Experts of a small language model.
Size: 14 layers, width 256, vocabulary 16384, 26.6M parameters.
Experts: 4 experts in each of 7 layers, 544 SwiGLU neurons an expert, a softmax router.
Training: a variant of SOAP for the experts, 4542 steps.
Below are experts of layer 2 (counted from 0) of a mixture-of-experts language model. Rows are named router (the router's row for the expert), down (a neuron's output weights, with its number) and show model dimensions 0-255. Each number is 500 + 25 x the weight over its row's rms, rounded and kept within 0 to 999. Numbers have three digits each.
Before each expert's rows: "raises" lists some tokens whose logits its average output raises strongly, later layers aside. This comes from a sample of Wikipedia text that the model never trained on.

# expert 0
raises: " the", " a", " an", " all", " its", " |"
router:526501517455522490473509487534477507516537568505491503517487511511492482543502533486478524515499510516521478549526479534531506464515486539478496498549515504488520520498466532528486528487499476504479509513512512500480446481499494502532516523529536489502486487561494483525538493531467491498469467475513461488527493519504526501461485497507524520478467464477523546519470523516520450468512548495469498479528461492531505460476509531461465509512524500523463468552527504530514492421519535509477518466464538544473485455520491490486509473490473505510478503534506514502505488544516529514452509465516497563504474525507500481524489494494480521499500490473502521483505518515474496522461546493483488509543517469470509470451495542501508463508490504492483463507499517522479506505492566
down18:509457485531430512504519505498530516513505397502526443526534523492478514489497494505437513514528463529489436500473507478491512500559515526463536533463500471489503507499502494465502510506502493502499476556505489503492488505495474475532499517455516489547500537459546539487480503487523510514519521505480499530470492517482529484461520515520494473507475469531535559505520504479484487559467479480524476512486503467486511513482490457470499460480520523447504473502435459515487482465500491510471519486479524512486490465497488493498486502537483519535494482492508505485478522523498513495541546488498525512533491468499521531498505458504470450499521485479483471530511463475484491523463457520500494484484483517488510512520501523502543519473496487469469519500477510497490487468492461
down19:500490510540510535495471499501509506515505518495472467507501494497527498549524474567475502504488512512540482480506462493520502525495491485533540499458484479522505509522517527525539497515563489460482540516502502506479513547506514473483473489496483505454536514481464482499466460536507441506500467508463466509486477512485477516501501529478484465484495483506457482451514497472519505499502487505512476471475529530540509483475477466515534504517540512501451498533497467451445518452470500470466512528500533500484483555530497541519470505532473508503485502530536514515514491511501498559521514498529501522454556503521497464504516493503527519495505476502542524485512468520520521518548536508525546497525520522505509481490566487510506488515485478495509437507502436535516480509489529
down20:523454467505494497447489470481508470492479485457492504510525521505522507515497490521499466511504528515505527540498517506490489488473506499481486545481476484476521535446481471484511479544497522505475489518519521538495481502562540476481527484491499445519492472497455520457523503529540513473499510464457497505511553441525536510489525505471531486515511523483528466545509492533488477534487535478497509518527569514502487506515487493540519450518475488492475480466476477498512491466457462498505471530500465467508487502502504518473523538520473482510487471468497506489528535522477469527513499498471541513524553531483485521529526513511506482502497540470486478513491479530531498488466473524524428458513484500559499519505514491468552480537474494537525494484510480480527510527488484
down21:494507473489516492454534500486506464541510525496528479503451460513468520535537459516486484507487516499517522516478482487515517524488485514529507469488506524496490494483551537494500494553507491511515552474536486479510514535521505535501455482519540505468502531488500497522510520546557463522532491506515490535477420517526545492505506526520494503503543507464469483450507494550489506543506533513520474497531478518502481522481503499474492495522490490499491559496475492535477520500529478505510529503508456496508487483518516492509520505470513456515478502526470564479515490528514426496550501489516488482520516437472537531498476457505489501501543524464483480483508502465499491484516515526507492525495506542519514478509475528505515485508449447504494507456524491490497554542506534
down22:493522487581469500504493481527519527501494484456510505518461518477520513503534529489493528461508463531440543534478459457499518448499498503473467509535531454455487453500520461465508502510492505545462497502512499507508486477474472479473500500475524516498478496470521546537502490514524517490501483502498459495530478487507448482486464499499483544471506491509524480494512480450447483514512492468492490502460494492501493489483502477514466510459556505504470544473478515531472513534531508496525491487502560487504526483507516494509466477519547508494522527485516486465506519514512508502496531471512489515494499541538494550516530492474479457510536515487554477453505510479478523485488524539505535466502488532507513539515545513518518512487447454524519498462483488489527480511507526
down23:513495476522517505521453507508533514516517501551502505474474499489422498526480485473486489532505541495482536504508530470461453487470512515485471539498511522497501521549535481493517481448522483462510487504483486503481537520485523483460524490516498529556475468517470487523514485535509513469509490505493500513478528541503509502483534498449519503495499523516493523520497529476475482458522520454505551517511449484496514480478522491544522447454534508496467516482467528487501500517518477509481448523478501495504431496538484517507508510501434549491528483487508480482458523488506464498523481476495497440522503498451486492508520521490458472490458471499483466500492519516510520529462517480483522508548506524462486478501501462520550519484531513491487478491492544491518446480500505
down24:545498533551523509523482483489529525529476517515501470526522482514511524442552530507463483485492524485522493506505475467503517480489511531530525495493524503467484490507488522529476477472521511520474463524493482513472509512522519512474472505446506510520538533556475521501488487508499493524538484540511536525526522507519444523531480522514505535489480544510503480530481510505516502536556532474458504541518494474475512479512506508536460499457482476494469504492483500480502492525533479526538480506493516486508557504547499520527444493553464441502499524502490544480494508481479469484482481477544475536540502464478493531461563515512476508510492533536495523491515494522465514525494527503487555493499494494487494475444499515524524459536473483500483513520518484527509468462508489

# expert 1
raises: "-", ",", ".", " and", " in", "\n"
router:471507521543487456512511472464505503476517489502499545452523509536507463492478486522513488455500507519475515491471482464481432509500498523510513514482506512457531493487443461523530490485502453505523448472482474470493502472488506467495509522463486496484534524451532465484490560460513532509490479526482518502522504521481493518498497521531491524503510495534499475481531446519490467514477496515494527533505508464515526513510458423471543502524493494483484508441487482513515514525498555531531464509511492499510514513465502488528479492523488496462503491509512486538496499512490507475530484497512556508467472491541531487504550488500538475490547550517519452480514570520520507511502470524505507531440505510503531502518484521495505515520515486485524505463491463521489546482503488
down18:503474529478495478489505502477460514539544487476488519452540507458518498530495500508475496498530477466521462530473498527484499451484528485483482485475481463436546492513445499512466537479545507484536475477518488503506456508522476470489538471499490487506524486459494498516519451538462529522549531551480500445491513494533500498477518462487467517547505496481514520483499506519498508534519504471472511524473486498473490524495503520493504539504523467518513466481466493447513537530514474506493505512510485487532492519485470513480515460495483504492482483479462509481435459530492502482514513511518429482490469454548490459488485515496474500530492494459546542483466462496480504513470459465489512486517485476508494532494529530516490499529540478521492518502516512507532477497498537
down19:514480525544497493506524516488512468499490509515473513444489513508499516462494488567517468546545441499499485528494532497540494536466466470517506496469478471473504505560515492495487496530484502514512538465468483486531497519475524478489530522510488477520531517505476475531523520490518496511477503532505480508496487467553475499506495515514507482501518520502453505499469531493487446498521492509494477505499503449472490486482434489498525497482508517497486502483492506513512515502485521503540517495509503498481506474475497530536525476513526483534495546464489465484487533440547487463429502549555482489490460513469483506558488517486566484469535494473517499509496443449527492484489503474487527505461520512536479526512503476513532525540520502473553505474477496527497514520467483
down20:412490470505515501483486560440464526528490522522523538516485495519507492459464470485530507525526521466463527514488514494506530511477544477507472473507523489510507514502503543533518489511497499499518516542456469493477498499481513491474536513478466479494537544527493502554481521491510510450535490507477463497538516463433499494486477515474485517486481509477516481479485494524509511482491544501500485501500505517532533482502489481486503524522498501489523458552530502489472492497525498484554506503463466470483514478549485512530528500479487485517491452547494546513493502531517472523511504471489497482462488467437539470486490500523531461494504500518495491522502462514535460502513493509538496526520499466545456469523469523478487559522483517511485469526514486531484516509532521
down21:496519507490513491505460478506476489470469508454479475549478469534492488515535478493494515507484541501457463518494502498487522505494486513525503485521439531538520539497478508481501487495527547499465537516502480513500505466493514498517534526522506504518483537473477510510516438529562443512487494500523503544479519504469509497566467528528538492480452466536501510466496516510514452528505502461465489502450476526492514494494483539501493520470487469462503495537495492483505463514497484542510481500512512460493500475497523492505520521488499454509493519492532498540527492517479485514517516551536477475501491524476511477546513496526538510487511463545451501500463512499490522495479469484528576484547512511500524526519498526475504510511555485499529529476499462533496469448490461
down22:491509446489488477467485433503466479513509526529494505482500462506464495442504553489508510486481480504487522525464524501491528493508480503507516530469548497447500458552518538501512460517487469504513465463511489546539451496528511505514500470473503486440513499484496493473511549524521494462513471531522491490484543496474523516506466497488494519530472469520498531485501514497465490477504476491524449508492488512512554484503497497474535499498479505466503490498460487481480492519462487501548518478502528513522501472500540487552522539483515540489543554493515536495554523502494512549523517498475485510530502484541531511489443515551476489505515511489479472451521502497482539484540489521469520489531445540502504527510509467500485483513481519493470521500519483483499551511496495
down23:506471503541514514525449460474517516519512497463490525524488500435541498517578468496473511483534503519534524505493445499476478496552495490523544477488488498487514492529489492498495499532493523510506517492510488518533476538475517528529528535514520432480490522538468509459466495494493488506499520475541552516496468505468462502501507514498519493516526463490491526475492476493514531501516512492547453544474555499473525448506486502528486488498542485530539506513515527507514500516504460524508525513516483521493521489491469497517505552498517487515491514514467481523439495461478471523519532509457529488513467508471486503491493529492481525535500482491470542515459522480481513500494486504485493508521532496449523513460495460551539459491502507513507440479518530491467467508531494
down24:495491518473472506533504523523497503479476493495467516466464492527496516525548480484479478486510485480501507527520426515487520511481473472505531494501514493497506510541474522556511481473489501488514486472543508520545522498522541496475490534482468494538447501499465481459438486473488485486491477534508486498526486442470536519504474504477452481485444510458503521506514503507442506492484507516489490510482500538486494476487532527540490543478480485482491532492478563545487485536490475474498542522540530520518519540508501484570508460513531482451525510527528492529492513482476498525518486488525497530482533525499522502536510509494495470466496480482524470431471519505490501515477473481481502505480503543508518464523529515484524511460486490563496474499465491506505479525526479

# expert 2
raises: "-", " |", ",", ".", " and", " ("
router:460486502508554525539510528479483443511495497504557474514521538451513517486542459457487490490536480471508490534517522503546540492506483465555494477469487507499477506478510467511481507503503541530528542494510519503477462541500453499504489493518516493507462487480505528488515535561512484497497558479501496522451486494529481502517510481484477475477531532531477507495480499488511494524494494524501441464493507493511484511524531523529484473479495495491499485553499513534477507547519446504531490518517505468518475509528486520429517513483586487501523506528484514505509572485498467548480491535477516484552516502500492514495489491513511499509505448487488517534486516458514502505464517501499522470503512512487469522500523466519514454488512480502477506517486483476540458488516493
down18:547530495499466487486521482521542509472511516527555507509507463464519517488550500551503517497545481510504494569514492574504546498493490470511481526495463507488497486506514492453459544458497525548483500514502483508529497442474524492487494480544491500483550488481463530531552562518477513520459524522475481489491471491524512512463477528493491535500483480491506501468485485507515525535492506463483494537526516522501529469508507521535493468514501501485484507499478467471483544485514525529509545489547525543483527515494506527515522518510496509526510501452507472495515489550529493521486528472533526503496518504518496508467532470528464523508492442541530509531491523498519527526526500480491522493511482481470517539474514509514518522452530511538479490514456490488513501514532510
down19:501522495500484492560506503515478446528514483463527445458499485481486452467455498462530513500477507532533507489465495472517494494516485486485520498526543517515507540519502529525518517482485483493481515543493487515523550519495472505538565503458493469517516521464508516480476519544533503533488532535529556484486445517489460534480498496528527471531531486503491527514461494475501500464518505443484482488508549526507505479499546502516545531510522501472503510502503550496489511488505514519479486491478497498460519460517508509474524477489494484475519512546517450548490490483527530479514519537562527524505525476482498512504472494482517510549520476516516483501519469473510511494487501493471542488533500520489526546527526507533502535484509469509512546495470475480540530496535499
down20:506502474514476478539496504489565536496508486507460534531559478535487530532505538479477505464560499462498463456493504521491475540494478484515507475462447476467488479490486498487505531496479478480527520519524456489505526487477506500514464546560502476464491486509515491481482498504526466505462466491540539511483496492495494510518502456509450517521522493480498482468497515480520507469508455490556493487512523515513523495483492473502477535504468483535449497510501496482486504487484498492483462480486496526530505476480465521507492504529506491525508498499470519473425511494481496512513552520477465487527511498491566470460467534481501481473463514491512534488507498554500510501479491534488547476501515481450538496524518482480532467526554490462522478498509504483549486537476504
down21:491452462552489527507540517507497480496516430516509501490493493517479527482545533524484524542504466494503434498495484499495552511445502536541517489525508458492523481524524458506498510526471462479531521496504525512514492521472472503488452532486501547478497529489533524499471498503440460529479517539515481539513521524515522500544487541510515461498483463505475510483510503500516512500492491490489510457514508478519542503505484539535505538496560473509501492510545473501471542541522504494498459502498500479521494491499480494483477450494519466489499540535529512527483492523538493542539479537484509492496523524527495469546512489482524532519463528522488498464522486493456514516482479498464498516457488546514498481526534490489537484528489516483495479481547529485498481542503515
down22:524470491439527509477534548531508458508493533486488493518488537509526500513432507559494545542526511527502513484509448490470544508511486468510499504507482513500472520491491509487481472484541453505526438526467502462521481496513479521497516506541474516517506473537516492543478507476501528549499534530504491461539474506504548499463489506480518512468493556483509492507485519464508505486516531482495492504512452422504456474513526495460519516521511483526475490507522468522507484471521546494468523511545491493519546519510537473518488492487489505531543511449464481515492481492484464496499533502480500496499500475476517463465510523465510550507516495479463523476468537521516515513492516500531502512464500487498519494483507513484481500550524528526478530504491515476447507521509470
down23:526483485557517503472514522538482460511535501537493454495470452561473461544511496473474485503493502439470493484524494478500482500530492481534484525471537507495481516504475515539564497519458486489503522459494507478467520540524526475502449523527512488524499469528500450487507470487495498484488527509518477487528462530507448473472487484517492523529490499549503485504484514456535529482492474471514497539490499486484534513486472506499518520480479482510487501534506515503480503504508468484494513479542477530543498549509479505530535495476454492501547502500484465472491472476521594509451505522506520551505505503510484472469456509508493503496508526517514497506502485501483533481490541498497499518527471551525549477505511517493493475486493547477472444515499519500500508533483505
down24:503498514529513534492485478476491518541505493501483531478491517523461507465497517493484514506513482515480515484506509484497485530481543480495527497508536506512502452495481450525457479470509495508470513490494454515472503511509516500562530498463489533559490519507550501494502511478525468518465492508511511486519506462500492464514509499484475488487472535540539460473516504467530510459507601481454513482542515491479499489502525522530469556493547541464497525473525461480547469501489462513468469530487519511471493492495497497499529486470491463456504519468514491526478506496538501509499493503490480521451525497505458552496514530524452555492519513477493488500512526565487511518510527525474481470449512521485473457488481534484543500488479499496467496509477500475524468483485513